{
  "experts_per_token": 2,
  "d_shared_expert": 128,
  "n_groups": 4,
  "groups_per_token": 1,
  "init_std_router": 0.0119,
  "norm": "layernorm",
  "tie_embeddings": false,
  "lr": 0.0166,
  "batch_tokens": 65536
}
Below are experts of layer 2 (counted from 0) of a mixture-of-experts language model. Rows are named router (the router's row for the expert), up (a neuron's input weights, with its number) and show model dimensions 224-255. Each number is 500 + 50 x the weight over its row's rms, rounded and kept within 0 to 999. Numbers have three digits each.
After each expert's rows: "mostly gets" lists some tokens that are sent to it at least half of the time. This comes from a sample of Wikipedia text that the model never trained on.

# expert 30
router:548535480438406559528505529422489449448593471482484533584506518567431503454545482461481550520489
up0:475428592464547502526479487426481510428552444493502551580488504503528431521483457554506456536506
up1:568475480477418658502504442536530393525504460558491463490524489514443479519449579569472402466503
up2:404526414553414451596498528441520544520485572504472514449541478621498498562495494560558539584484
up3:534486441488471476552517515495513525392536461480483458541449521614527464504571543496434492527447
up4:553480531466474459461520478444508460436540503446463493505520487564472417493430554520466491490509
up5:484519476498467587509579554456521505543503453520487468504522478480435486579492494468553497441416
up6:661532482481471549470526512424496530516527525537515540492474404478536515461558563490571488489497
up7:609622488474497543458559428503551432420578420516450578541429524544515437563538488511496563522484
up8:549470531582452505505452487511542436504477618458502530561527505521486619479515472453600455450472
up9:517539572447508493477505556535535601511458470460539490471465581561528578473524560518479489554492
up10:615542500453542545514583526547523513433475454505485564556342450619480487521572481494545549506583
up11:496510469445444465521472641469500525531478403483525446523483549526525468487509483499423509547501
up12:466455500539524494482528472489448375455439419486582480567531510475476605451596505466445463535472
up13:476540424551447506474413496498529433544496514463580489583499590517530524413538490444514582516527
up14:518507422570503518420551495496506524499525545459465505408584432497475545495548504588542458456568
up15:526436395508566529476468548428537517477410438478569504512427521388473448481445568488483573508539
up16:546547467428472596467426480503449551382529558616550480471518495551477423558444570545500484564463
up17:500480498535398460497502529524498603494477498482479478427541465613522460510419490525439435555523
up18:506466543460507388516599627448415461546446561469573445414575514532591536455469493563435404489519
up19:596533627485476626476549499525517499581539459589554501507460433493457440525456584445499525528502
mostly gets: " 2018", " 2022", " 2014", " success", " 2016", " 2024"

# expert 29
router:556487507464484441444468507479516456467564468518510444483491427518453430472556516492611475483519
up0:453559479586430495510534500523539542493488381470395490457576507545566477479537534487468461584446
up1:399485369498485504491503456505511588462531502488435569540502585600432409436502527517495481546441
up2:531549532507464586493466558515529501554505498467554470526545515457497498506503515473427423595547
up3:530496526438579549461467474467499531545488459549598585501515526569501569457463473539518570460412
up4:503608532550511586456488405490479501490420541548433496502576573465618512583588477504607564461503
up5:473456468532552442477496525426481464472470451507600376450560510634487522423468576469547509497480
up6:588516484477470455574462425479485480567519546552619566461583527533595447472518481518522523516475
up7:591505450529534527437448490548434494505471521489475464490518440481482485528498531470465477585462
up8:419488488416511554520384513406546485409481491529422430459511504552564452511521553474467457536540
up9:516530513409463540576495532576462482526461492521416501460502491528524472509498555442504456581547
up10:563445497461492568495434543484593520423456460422603463517483456554603451546526511501505440520506
up11:480548548393465529551506502481499496550497524476567479543433581497484428515468494602478519481454
up12:542446545549546554531534436439546593492524486423488517472537378495497604517528426486542518507453
up13:473499580542619559487572378437500478470453473509494559490507398533520459499515469513526467540529
up14:526523561501510478442597572435510509507508551494443543506486515559462471510459498549433477438562
up15:534468521612493483456516513490496540448464488515615441501589473517510452503510511513456444431516
up16:570454485511553507466507442461538504524530493500485490500479483546485518483498516404467495535523
up17:469426497441529518502573530490534501522422495461503451571411533535431605480573441397468553452480
up18:570545521470449612448572474493534521586543469559421419478558441493463501547495538458445468562453
up19:459504511519503467512420610428516471538562497467389438423436512497469610520439498565502404514530
mostly gets: " over", " women", "89", " under", "duc", "ure"

# expert 27
router:522612510511542551470512364531525543567562517534594500566508432536380491523534376366498468519547
up0:511475513466525481477454480484475447438501415543479502488533509480536528457528465440562486523528
up1:496576511400456531466583484471496488466581561468558481538393428481532539513536590473499480534505
up2:561483479457429492577454463526497543529535493541528414579567488554515389446420479487392432523602
up3:440465470453512467538513427569525574371593415524464479511633523417559508504508539508501525524466
up4:466593534582511556453391421471572495497561526468574434527545487484507542533467548509476424453482
up5:484507432499444499504492579516485421465548448440468480447480582523463472476485449551517513450474
up6:485583466588497527485597458443563540556492515514421525496511430638565447532507502509532543516437
up7:518582524456501539463473494547530537459536363471417568471349478448414539441535484467613631587545
up8:554386463450476484483503442525526580553542443512543501563489501408540488526473506449526496499424
up9:543569478541521489478451510509465534512512512554417529547567472534451430495452504558476507512483
up10:513591529471562481514489447499524458475461452511528527570527571484530500534464470458552470574544
up11:469602391584467510489494466531467524508494514548500603585503530538511444508472447439530447481526
up12:530603513543507424422498602430542471562545536464482476507591445604512560558489488502471567530493
up13:522541500554444511526567466526526454471473442479443549444568494456471460535511513409490424491508
up14:466577603464518576520443522472494486471518403522453508537409516480429519514500518505527513554502
up15:481484449478538420435384451512475515527475456475486374550466556577420634565456481473480509545534
up16:534479512495470431461516467515551531479544478486464579586458482436551625468519466481516458525508
up17:479457356593417465496503510519474520463445528521551516567609544532517517506481424423533493520488
up18:478555478475557496488606498465434569439535481495452448467490478512546429523480580463517489541544
up19:579547503366588432490441497450524508480471528523522481533514455543471490544444452599561471503505
mostly gets: " Ad", " W", "il", " Man", " head", " car"

# expert 13
router:538553512446497497351541428492496524583502495550480542501459435568446496527493431520557516415437
up0:427395481496482514449548527440483438445446516535499507512547412542554500485467499622504538555476
up1:501448518593514505413446530436563406557537501554547567510491532543449446597467499467627449539437
up2:421431419502384619388405551472468488483515501536547507478497445639480531481491458550571451466486
up3:402546557479485492476444403501512529504507483506442576586477507570533500455530490467531484481515
up4:512564553533429485439487549425477498598472506518538488537395474506541602486526491529477455648461
up5:490517466520485533593396512485470487480513516461486491503468521454463570532437527564384524546460
up6:518588459437591468500531510466524546522478503498455502536492495450585412484548474508396544376570
up7:531494489526514523475456411506512489521518551511459459518474513570424565527458533449443547438551
up8:483608485463514474527453434405521445549501487540432509527485496502554548523499515437515566542523
up9:562495393433501487466543441478531467612483521479503493553440499627487575557451486359512563590541
up10:489548471505478429499527533548481401580560511489521547564468499509436544514441507553553429469464
up11:577443483506569602538493549425470436639502512531497451470503386434551617487555450467564492499514
up12:506482544494448500522504419535410510430521520518437556525495488524471496539519443504619463480497
up13:519464552550456575377576419500443532494515459586451535486515483467474408538600484482468502489507
up14:503595655463458535455487368517439540499532593558465530503435485530408428528481459563452507530549
up15:529420437404514443509500442473561487462522470510584378479398600478488516445490519458491559412491
up16:563542462460433490474532493553495497526505446530574487544512483492497583550482490474473541567483
up17:526467506525477546465385414563537493508497504517372429440627494452517608471500481527514418487456
up18:501501591400575475472495514534594535602457523492544477490398510459480477557460485484532513417496
up19:510424426522478478541650531570556527531575472542508548432397589552484465456503567569488511431578
mostly gets: " opera", " held", "or", "ş", " I", "al"

# expert 8
router:462554490503509543584346558480479482459529364528544485495464459501515531489548519562448554532512
up0:537655500460446482514506465420586461511524397437459567504466479453521542515565504458518464513478
up1:493515467526492555423360431429420522531487494506424410536493490417481479508508395457488433517495
up2:498504455512611540488535421467464467446467459510453452494491462545464524494579503538407605438448
up3:610491435558433514636531448486531444492503563508442544495478546516527453563505485442489546452533
up4:536539502555484571575533519514411600502514481521483596516493408570520539551485512522553564484570
up5:580408434562578473520550532546442436470547489522547443443435444469499458516452418550571491454491
up6:504480533443527540454446507476460455480468510445490523587422495519530446435518500602449494492454
up7:481435432503547518447404493474453442469478412498569455580514476596538602468450479462385462512469
up8:434495433474424456582515464500579522538423479493469438474575498535459542463483502510550521539484
up9:490468517427450476673395455471515486490526542508503425502455562459396459477526465442542460492492
up10:489436508416560503411582499511508543474494480520478481513496496558379471491470440559455411454557
up11:430537520515455465483438570558494516459485434512498546529569464605533519476443465564500467526489
up12:489521471446421515511408520559461558538510396546497543544598484466512451566510497422565477462538
up13:547582458501484453550481523537579485471518543570514481553518439509440562435519470577406491426525
up14:635495531453503479532480442524497476511533487522569542531429555492461503497467482490488614523526
up15:478520453483553510554424539407449518543475478462553465480500459599523456478515504518587492491515
up16:512483484384559523528456445610512437484550474539472505502555517404438551529476490478471487524556
up17:437487451519427523485487447459458531500465406499542564575505505467441594599439463554410585473475
up18:387495525530548491472488553558452508624484582502491497460454473570523525526531440393428531496467
up19:466480599517520393494442498475532453476496445534554467489536475523491545495588522516502464539515
mostly gets: " a", " Po", " Lo", " lo", "–1", " Su"

# expert 2
router:535575511574416498498402495526516483479477464559525494476454439589599469568477466492516512509494
up0:551415517656409519515489440455485520516521523517552550509455517446470478472477434428523450550440
up1:498490498397450460460479522454494516512531394500492479469421590597471631606532429505557548526465
up2:479464472582475523472493450479509466544495481527470596540478549470532557479555525500535538517506
up3:447547539468430530481499526519465535535582495483488628531491444527475453579474423491535470437536
up4:513512506526541492519443470487463477550538483460513574496413451450538506541505472501461468603613
up5:528436342505490547502509586470470450592462443470445537548485507507524571408509513494457497447461
up6:439522466496520471509459452483508499550509412534521420449513486581561437484521494504540473623518
up7:506568473443513463518558435571429498579488509543563557445449481597520484477542534524528545521443
up8:592515513527457429504418551526507539512489487510521490437573497542531548567518425444458471481480
up9:426514549363539400465545603453540544518504519469498529576515421468511601578554525538386453493509
up10:510437494475434506505528530418507457538461545427452500474377486593515593467504563522543551489555
up11:526530511513538493464521500489488504525527481442482495440450420513548401542494344460606618527436
up12:472470470446522556383501558478542534523514502513459441506504500552589548493468514469428513499536
up13:540499536464470449453608602571590468448488545477552508517527478495516526437509459450494547488568
up14:569454498553564491478482495495510465360495424463467543581520466548535463496516448479499491449457
up15:482471538522488441525419445535497488536492487490494578469448456542554537503511444504543496485498
up16:495543525592486401515456641503521525469496541450431450568505502508546493472508458588489497560513
up17:539503491496493448476573558570503473572469462477552493537518537471573486449465488527541460515521
up18:481578451535436520580484404384535546552519469484519501476479443561537500477482495625472583506449
up19:489601528503515380558431481467571534563538507535471476495474418534499534495504407536531555616409
mostly gets: "ification", "ency", " change", "structure", "age", " States"

# expert 25
router:479496476495456513397457437488453424493453409502550526505449454554528578549461430519458458510458
up0:499590527520447471485536523465526501517449392548535471493601631534450576498481459593502529474420
up1:505495574467528430444432510580448526562483533451518408513451491532443507430422508537551434505475
up2:468542487525548528465562478455473514515495496559603463550496493477496562544474526546541483530418
up3:509527474571491514521530425443449491507532379551561494472460423396477521505440564375492472476488
up4:519449532578453535511512550472407476484529411480433485427539456542518489514514400475593505441461
up5:533498469522500536475508531557324478504511514524462516452539528538495463477478464490394482524463
up6:478557496517516369489527574517438499483510543478471571492463512581495533552527462439504434532462
up7:496443373510568550518493458465451536587535463487406514480553465348400486584498472482575548548551
up8:543476572470414473507470511467478484525536518497373502524493417601575549505547528501474470561479
up9:474537444473492440493472493511597561521532456548502520477549517528510472510573407413498402483599
up10:498514484459485464466492485456499562517464526505618529537442461540521494430494504540522465571467
up11:527539501406479516575456523589535472540462488520457544482445502499474476508457540477412444482556
up12:599520475515483494458559539513550441492482508441538491503485475465499454516411557518431553483528
up13:571533520506436496479507443433600527545484541515470475453484533495487518530569541609387531542550
up14:487531561437469517437475457566515580516474494519526532513475546421373468485488650447446542525492
up15:534508498413488477528517475521521479487476486492446376515485491484525526452588520532485532497525
up16:514509527568549458420499416496546466490526583558475504484457468507453516493465422381482495559509
up17:561508517504520538417492502536470572470465448452540515493461461421514504496416491497526479630566
up18:394554492527549515421387471559528489493525488479548547592488518395442547503445531482548495550487
up19:475528520478557546476465492477503488475522522562546500424444533586476502517521597446457432574555
mostly gets: "20", " (19", "35", "16", "19", "17"

# expert 14
router:472479378515366537495521402422531438470575512511655504571453529517507533563564423514568445565498
up0:440409480481530463427513491427449601543512409485459519395608499488521450433455535438627447555477
up1:512535467515436489461551481449506443540557426525444470585389524482533505480540509494499583452516
up2:487512556494451422506444480431571491454489535539484484542576427559496512572497486524556477464452
up3:487459431492494445550563539515519478582508507496429467490450493542464408456491473567453472602503
up4:566552454545496464539525314447546452532468519527593421404458509453467549456533511577585506585518
up5:503518441580527545553414495510557514505521538519582518480507557459562533421475437459618384536511
up6:551539557531379522453487467515487513502456552487545544426554473579484381515527415506536542572518
up7:496435462508450479512546432511585469516493537546575493486473502490540567541557523550436433568492
up8:525478542504526554542399474546503477532515485533518448465522568519514522507512530550518527678532
up9:482556484591400466548483439591534472523503465516562502460524531629453433499499446418539357545493
up10:464568461403484560559459518436454553512521480509592496557462561562487541507539513515554483586519
up11:557458378498503511548603443496567457481554492504578501502481471525451604544433411439473465473581
up12:572503491369487538410494357453565521561482540496588462529485503490480509496476489457564540555551
up13:427443530549500427496572529449578524557479522517472515483546460479448508523496540444517490469497
up14:498512341561578554388506434524458441481586432538476511468590444475574481521515537451443503525528
up15:455562492407533503494605490501402498484518458530540562465544533396446528498456490477483522554547
up16:609499575495463454495423454484451490567483587605557520522454465543482589551474404443536503488534
up17:470450474572495469539478568420431550497524505575540440479577548529627456453466514478475575511404
up18:540529516561484555475487471412449515496475516472491505339523599476486550507522451508504475485495
up19:507542465500400519491421417482487537563480487530454482547551538617614492537568544513552483532450
mostly gets: " N", " P", " Bu", " Bra", " Sch", "b"